{
  "n_layer": 10,
  "experts_per_token": 6,
  "groups_per_token": 1,
  "init_std_router": 0.00798,
  "optimizer": "muon_variant",
  "lr": 0.0074,
  "final_lr_fraction": 0.1,
  "dataset": "wikipedia_en"
}
Below are experts of layer 6 (counted from 0) of a mixture-of-experts language model. Rows are named router (the router's row for the expert), up (a neuron's input weights, with its number), down (a neuron's output weights, with its number) and show model dimensions 0-159. Each number is 128 + 24 x the weight over its row's rms, rounded and kept within 0 to 255. Numbers have three digits each.
Before each expert's rows: a language model's description of what the expert responds to; "comes before" lists some tokens at least twice as common just after its tokens as in all text. This comes from a sample of Wikipedia text that the model never trained on. Tokens count by the router's weight.

# expert 38
It responds to: Cells in score and standings tables: zeros, small numbers, colons and header words such as Total, Opposition, players, teams.
comes before: " |", "|", ";", "–", "%", " votes"
router:133136124146109122119111122118145101154127101130148156126154108076185108136142112109137131151152109111166098120129148108155119114141129135179131105144105108109140124111140147109111125102123096157145136173145122147132119176127133122123122182188147106127134097153151091110099089119114123142105060130115132164117168067154105129073135137127113108135148109147114096140107139134138132096163123128082133093151104097117141114127114124121112178116146115127163177099130136136143124211122138
up13:153115179115140132137105119125143135118085100147066132110120169120169124081114174115118131109145139142167117064135126094104130123097125121131106150170147110119148149143186100105113167134117164153095144145115102124136104162138116140106123144115094152115144098109145124173153118142114158110132120166126172154106136110111134140154110140090097131110151110188161128157141116129156143142129161119102137097105136109107138118126131133066109123137111124120106149076155170138151121100092136
down13:141136112143152141112142105138121173117116125104105115119163131157137113103106109140119109133141098105139154127044121096164170146148129148092115091156159125133130145102129106146114185120116181132105143107183122117114135108138119117120164152152120129137145147099154162114100138136118105149103136150136129170167080160175116154123138085098128086156135123081109103104128116135083123166107094156105116118097116111166152123142151139130153151135100135193125096149112117139113141118129121
up14:193151129099146125131186135085113166145114141123117088137147122111155093116150083094150128141160109157176116115161144089102120125133109113126147141102135116122103129127090121148150148129116104159107129144125106114151086101146105116111142135150097131126128096144158072099109146147093197147141104139138155113095100173119136140110116138114138114138139178111101094144161129086099117098123114123154148138116130150124135133134156124137120149100155098112182100193157138110110116145130113
down14:099129078118122140124107133132098154089134132109128155124141103162106153125154184121128107136151164119113101136135106112115104159073144133150149121162149142141133115122155130130113147130124100107177120079101111180110148124109086146101165132142153133102135152166190112136079142152132079133163083151114070131134129095116144133134122145088092144148127131112130139134142128153147141146141134079106122121121130063125148115110148111146120165158099170118119123134127127121102165087086129
up15:142147160150108144117130144152119144104108097106121135105130069103119155130154160163160113111106163133134105091126136130140136110098177114103104090143062165153127142134136149105149108101127122146143089124093089125148173137139103142161123139147132155170104101138111156155147126117161134131153099089169142136145131153109112144136139102153119118144139133147143152100146147123136095093115085158124097127150126107091102078165169123146121080087123169155138081101122146147140161115117115
down15:148110139188140090145141097153160103146135137176104122131116133148126115126158146135169105156105138131111102117091162164096105156106105118154179087146140132122073099175110137147117127152125131140083168110125121156119156122131148104116138054145119151108127125105086134166113129149098155151116126079129128094125139147106140073075082149136113158130144128096135113167130129120127153124096122131117114115126164125157112145106121120147148093133131145102159130150114129117111079153123102
up16:101100138097093125140126128115147143159149125134134099138128113106140127107149133149159119144113121092189152118153137085154126140108127113101091130166169127092165120185134122108104197169120125156115102104120136146119168141142088111119140156125111070124118094126127160102115114171131118164119125157152122105131093162114061089129063097129113121122134104099146159140142102149145146131135141125116155128156109177117137141144157110123137132135136085067136114134127138129135142141120157
down16:143120141127156114140114097090125118094164134121144120123131135129160083132119109131147128121169149107132153123103162119092107120115104093137124092105121121111091127142091121099185137094105160163106119079133097123100151125158126110124139116139143131133104081132145144122127106146158146157115109112135115116099115127081139142109117127171160166098174126130143145118157162105089169122121105102120112110221108148127184139130125092131176125177153132119149127111149168122097142143153128
up17:096126109124121144148089142146196125103164117155117137106143121139159115113087161160141137150155130113132107139126088155112131142136116142124153144098087149107123175151190151129125143119117116133134114147123116104149076168095099188167134177137090150129130135112160113124128097122115165107101117135095147111127140127153122110075132142087085117136118102121106078168111144139126122121115147150139116127118157090157126163119137110106108124138081155132144128187089167131126134136155131
down17:150091160128117130130134103118107146128089126137146121143109116094119099128095141138157169120104096126132165134147119164113131158139142132138128174153093059086129126160082116129121111139132124129118083098123128119124127138177137115152130112092116148118122122134115107131179097137114109177116148122159132181141158157103138110161128131120154143109117160114152131128067118154152112106116212122110144142120096160093168119121156147136118073138137137129090094152133138141111076137110145
up18:130154159078138121126097123122113120139086092145152138101108119142146124137091150095091125151133145122152136127142134165128161127093150066123147112112163126115095124142138114130113131156135118121119168142154125134138108148168088148159120107108121141123142165138145159142149083143117176161083088160150133140082153143137175152130114159086069121114149162142106080117127125107118140122109137113093123178087147108176105108115138129072134135099114157113119092146155117128101130132156116
down18:131107145152145087114165097137167109124090123124098122151151111157137133155136170121121116107114119122110160156117131082118101158084122093119129132127112158162134128157153122127100136124149166140129159103106123107135133072159141083114125097175159093088151129109114130170139152146129158147101160110107099145124115135126111135114105103077075182149101138141137145127106154158105158123169107086139126130166135138138130092110104111111131142144125155114132096066119083124168109143107129
up19:105135161096116128108105126090105171114124097153124160142122121163152129133135107167135121090113114120142110137135111157095096141106117181120115112130092093107122123147146135077153145147106153175147131094197111146127123124126147131125159153183118151115137121159112154124138102093118111156123118110094116182146090131102151138135145135120128163162137111099123118115112123091123135165124150114069114128146118127145088156093139106057130109142117143118156146163176123163156152129155112
down19:108137117116119135106150128156124132137157204114106134139104148125122157132132162106170152144118111115119145168118115119147100133125124186130142122113149132158153097104108082156114096089093152179119131105131109144115144090134156125105116107107107126109156151131117085122139124100170108159125139112161190134093141079108157146149089068148116137118171154168113139162142154132129119116120106132086127126132143114126153165121133166121108135138154093122103106102112099143121101165088157
up20:140140144164117141111136156158162097137127133149088132133141142140093110092105101147149125143160123086142093099089082117135128104158110134094122109154179130128123155176134160148172150077084091125125118158133087188124108100140107124148129119143136109112125146113135111121149107148114133111151110124170118168111080108143118166095105117145102133142170105115128103174108106113130124104132151158090095117129134143182144079139137123147127129118123150126175147129162134085144165132112139
down20:124095148154133084132113105146098083116123160106137185107135125190145097174159131138154135123109127093095142144095146134095174188144078103135154139127098112118120124109133121137175100098152127127192085100103133133120145151167153174101102149153137112130163110118124158134112124159124141117101151147155139060133095120112128110187129127120097122113112135119126122120141132133114127115125120129103126162106128102149108123124137142154171133101158136103089148122105139158125138118101134
up21:133135124151160153122102144102092116155155108110119106151105159114123122129124158100131097157085108126153122113114120133154106154117090110076121164132138141125126143151173121131138156153133115133181154165146124132154056128119132148101173134153122150151129100110137111094143126132117126139133102102087162125153184115129115108114137107094089134143140196137117102102140140123121124093146170094089141116169109152135132091150127086107156150140122102142139122140097108112117076184108116
down21:127119076152169158109144110141164162114129132140136149124104113162126163090159109093149136119132155160115182113136112130154157103107117120114121144176114123147151155083164147160109097103134118124124147158115155139142096128069102134141101129099134141121151089112175109121115110121129137112133149131097076123143095102119110134150147156103144121116083107158110148133103080164125104150140110135105149128131081141126143186090141105169148111111110168118097154154128118115098110151150162
up22:159125106145138122161129093124139078083085107118132165151170144126117156088177131113096075139193130135104098104164140122116172155071105134135102141121062118106146149132127123101131124089141136109129111127145107125172161119183111136130138144135158136128107101112137149150149111113138145154139093128145137120125136125137117139139113146152124145118126095122167083124145133139132133137122137162112123120087099130161122080079141111164106161094147108136147149105165146114165156157130120
down22:090118140116122119137157109127159134153132129137122122112120141150130088111131094105132112066102141144114140155126179104149155099105096127125138127130123138097146132123107164135138071143105130168168140125137168178142171160108131134088176106092101110136077126101102095163100162148113141117129159126122143140145121115079110146106141118115131094150117177151121140119110154149117080127135083154130161084145102137096102109073118157184124125138122175158139120114127129126133111131148124
up23:157157122130098135074143126089130145136132149136114156114098118089139188120138159143110134134125161110115163130144144169120141154117123110144107116162113116139091128080114087134091128174172153128160126151136096154115126106086155143134152087128090121135173163105112130129159130144163149142099142092113130122115133151153064137151122176083132113104124139102115129101126157123121125132096144119128115152149115133113096062079107126165156124085121158110142113125110142116149111116141166
down23:136154110108104133150145118159102116096156150156140155132155074060123124145182125107171153183154110122121118181144158132128129098149140147124096110120108128140133132117114109152115136111110124156143106131099112085163140152109106100131165119171135133103078136123128087117128105126145108112098106100131149052116170149149119117125112122128105146148168109149124156128134159155107107151118081122145095124138165096125120140153195102103110128092104144126127141138112137127125126138105163
up24:141142121166127117111132094157155138160136105164118098140130132145123104169133105162167120103122120196143112110115102173085108115123111089142057132117178103097145144151103090123154130123160125127207145122146098125121127135125129098155179144137127106151126134086137155111113095142139161113105144121139112100123159099124148126139096120142143109134151093150156134109154145132129130108150122115093150086143136118148140102090135143148103125110140097101133198114142138159152159121107122
down24:131155126087137119120123083130167143162168141135143133131146150120108120133118065099149127167123139151143110092125110111113152148118135123084137112088108128147178132173138143116122147102136151122098106125177098108106162133140123144089091147152137155137143120133121109130104122145137102142111163169109155113106127118109147090128134134137106114084133119151072155109173104076154134148101122144120155164120145083168137166164117132161106107144118107149152106123177182089132152121122108
up25:161170160118091135158145162111116106078134125101105132139163148140111113083106138132130090131129115155135161088084132129149099095107114149101141118130122117116155149096140142136141169094110150150149139152139123141145131153113138164129123186174158120132125085109145154088093170125122117130134127167111106135128141087129100121086116130111110098130168109109168105106152133132136100096172171113091150088120071146139117113116131136178120137167119139110168107146123147173130136113135136
down25:107132109133186142123131119106111136150109141126120124173135124132150116130127137123171125163141146166120146113136096142174142153122128131121140076064110163122122081067129145099149108169125134139103111128115095129140124095097168127106159131123137106132148129131108119133137114109138157141090137131138138162142122136139085111101176089166113122137159073161125183104113134140112137133108152138095108154155121111133074158176103078165097159095144089130131132117122122110123141127132081
up26:153148123152118103119148131085123159125106101169124149134138147131153117169101079140133097148092073167137120130125068122155093136148154148163108135150105137119134129084136081086142152124143127131174132150117104082113129168153117145113107149167110156135187116124131095164163156114106130139103140131137149131123145124119147141087139137098091106130175130141143088111154137148110132134148167152079116127090127157106141091090100126087136139095144160131154127129124127172136148135137122
down26:123163102114088101115148135127155100140141120110120134136164082146142154120200133136129113157140137096140123175141093126129167109094149147145139116121103126137100132111137100104128157099141139097126121134170177140141118142139147078135149165116134118146094133150103140091115116119158118095145117133095106148125091088100141128119108167171122070150164131139148136122126095110151157124146106094138064150107124110122103104136115125125149147095141125129113152113124106112102137059181167
up27:136116097126107126162104130162150115133120122176104116144125113153154088167168116159126113132146116139102157108129104140129104141154142127155133118125149119109126153085125153104154111141153089156131132155057142098081183131129111108106122159151104123079114120121124119141127146079116159154118164122117136110127133094107120099122128075179131127144154118140124127130092144096081119103144182146151133144103122125116089133103141134125145134153118108163125178108133181089125159182110112
down27:094112120148136119050108136173078131158106145133148163144135100123088100153103144156155135144135163100125096135133107131160122140142107085115132150137132159114141138119133112141153144106155125138085102114172168125113136122110129133141160088149121127165150131138125137115112107125115085113117103108135133146124100113143116106121166135140156103102106111108163116120109106141131122176164062141078142162158181114133132160113136126131095125088141121101106145166145085118129121128131199
up28:170102165116146148181175120160127124086166164155144119127150167122108125126111127101157127125131131131143117108135105158138098165116153154119136111138164147122112117118146086133130131101097085152142117109126132119075164147154149147095165113170140150090122129165113175098136115133087138141138075129106120137107129125130151137088133144070151114080142121107115148133088129145090097096143134135114129125077127094161142140138159078124113146147118123161133112145110109140152124100175149
down28:128101145132129118107108115124134140119093054103115102111131147130098157178108132155158128139115126150122112120165127065165158109116101101168113150146159090137087128109098119133139118140132105161111085122120131113135130142119149158135150145109147124156137086134121129108106071094088117093131110095164153132135165108147093120101137177100107164156166102168154162142136148159141141121123165141113116139167117129131161110123104168140131149120124124125141088112103094148181140136098115
up29:140160162106100163148156135096115167191120076129143161127148164111160119123154141147145119143144090061141100127145127137102109103136101168115130131134154154160124111114144112060135103117126097175150099146152119126096163193137157120121130102160106121101082139142111154107102103115141119129136116118114154113123156126132147107081101117142143119120128131143126118158146157096135140059119127113095106100109116112142124129159156115113097165131146098127164098129109145123136131111148146
down29:119142140115128125125099138119117174138082107148137135154136136141128097141108153139117121131085050115173091138135147154151164114064165108110125129117122137086143152111099122137138125148072113160154123123133114105141131139118128127140133144175201090121129114120142163142174117119062129170120104125127174145096149155138125129127088158148130093138097151122121100138137121139125163141100113138129158163127108095125108158146125141143127129107172102102111098082124124113165146114140100
up30:135128104140129114122122127145138109126167126127119168124120144119150127141142137137162165141097119125146085101176155132125096138117147085106107121123171110110121134168102140119107115192157096118146124188133111137176137123145116147128148176153136118127131090161070118160099103148116092139131145131125121184177126145120125110087120162103104161151108157101124123115117136147095119153169137094068095107128121102152078163147109122105162120127128120122158164129119109152131123078116130
down30:197102106179143149164152137093116145115105129117160131139143123095137151109082142120089126129126110140115146121090175153122121140167138127083108115124061106131125146083149132116138148115161094135101123110123122088101131134147087121105123125132132116139126096126174143126147128166138127166101139121117146137138103119135130114140136135120143115132185138140145133123170148102131142125095160066104133208128138157101140139138165071138107107093142119124089144136131093104130134111154148
up31:140129094118127136122119156126119139143158115153058117139110115124153137116126106138160157121121131083145073123104123126162093101099148148156166149185093123107170146134129130120146121138104140114137115123177123145146114145130156093122116121098088133135146097146074180145099157098128116144138140174144131089130109164125130138146099152122149056125157153131087154148128122142141110140141149114105090095134161134120132102084095145112119162147119136099134145134079112176150114160119139
down31:115127136149116132105098106088145131112142099122105089154145118149139135113167121123126127135146150119135121143201083108129129153125108142117177157113132129147105112119095113097131126121179118105150077151128141117139154145134125128052133112109142138135137158129155091153091170091104116157113147107117119140169115108168124147133126149111050114144142143121145145147132139109087116157118136152140121113131143170166157127062106144101137139084169140125116099137159135140133157119165163
up32:121098120130140115097116146096088068156079113091132087111158187175117091115135133113173082133153088113165108115162137150083161148139144138169126136128143105110083145156151111138134128117122107081124101138124126126126111118084143074097110157112134109118140111117133160147136143145109139119136134122186094129131139143129134111112130129124092136100113133156116115179149135154123138105160151131097160153148095133106124156105151119131133183124078150136136140144135153159127136140131169
down32:167125155124121121103137104124112149151112093094133163139152151137115191139120112131109107139109109069142136147137139152153167138154149135130129148098134159114136135134162142101119090142123125143124127164152131156141128134125142131105135098098107115078068133121147132094155115102085177110099149146147146147133137129094141109088113122100088084136105123134073110136123112152120161089158103108127153123162151164112111132099106144102092126057113112142153113166157121124127163180128117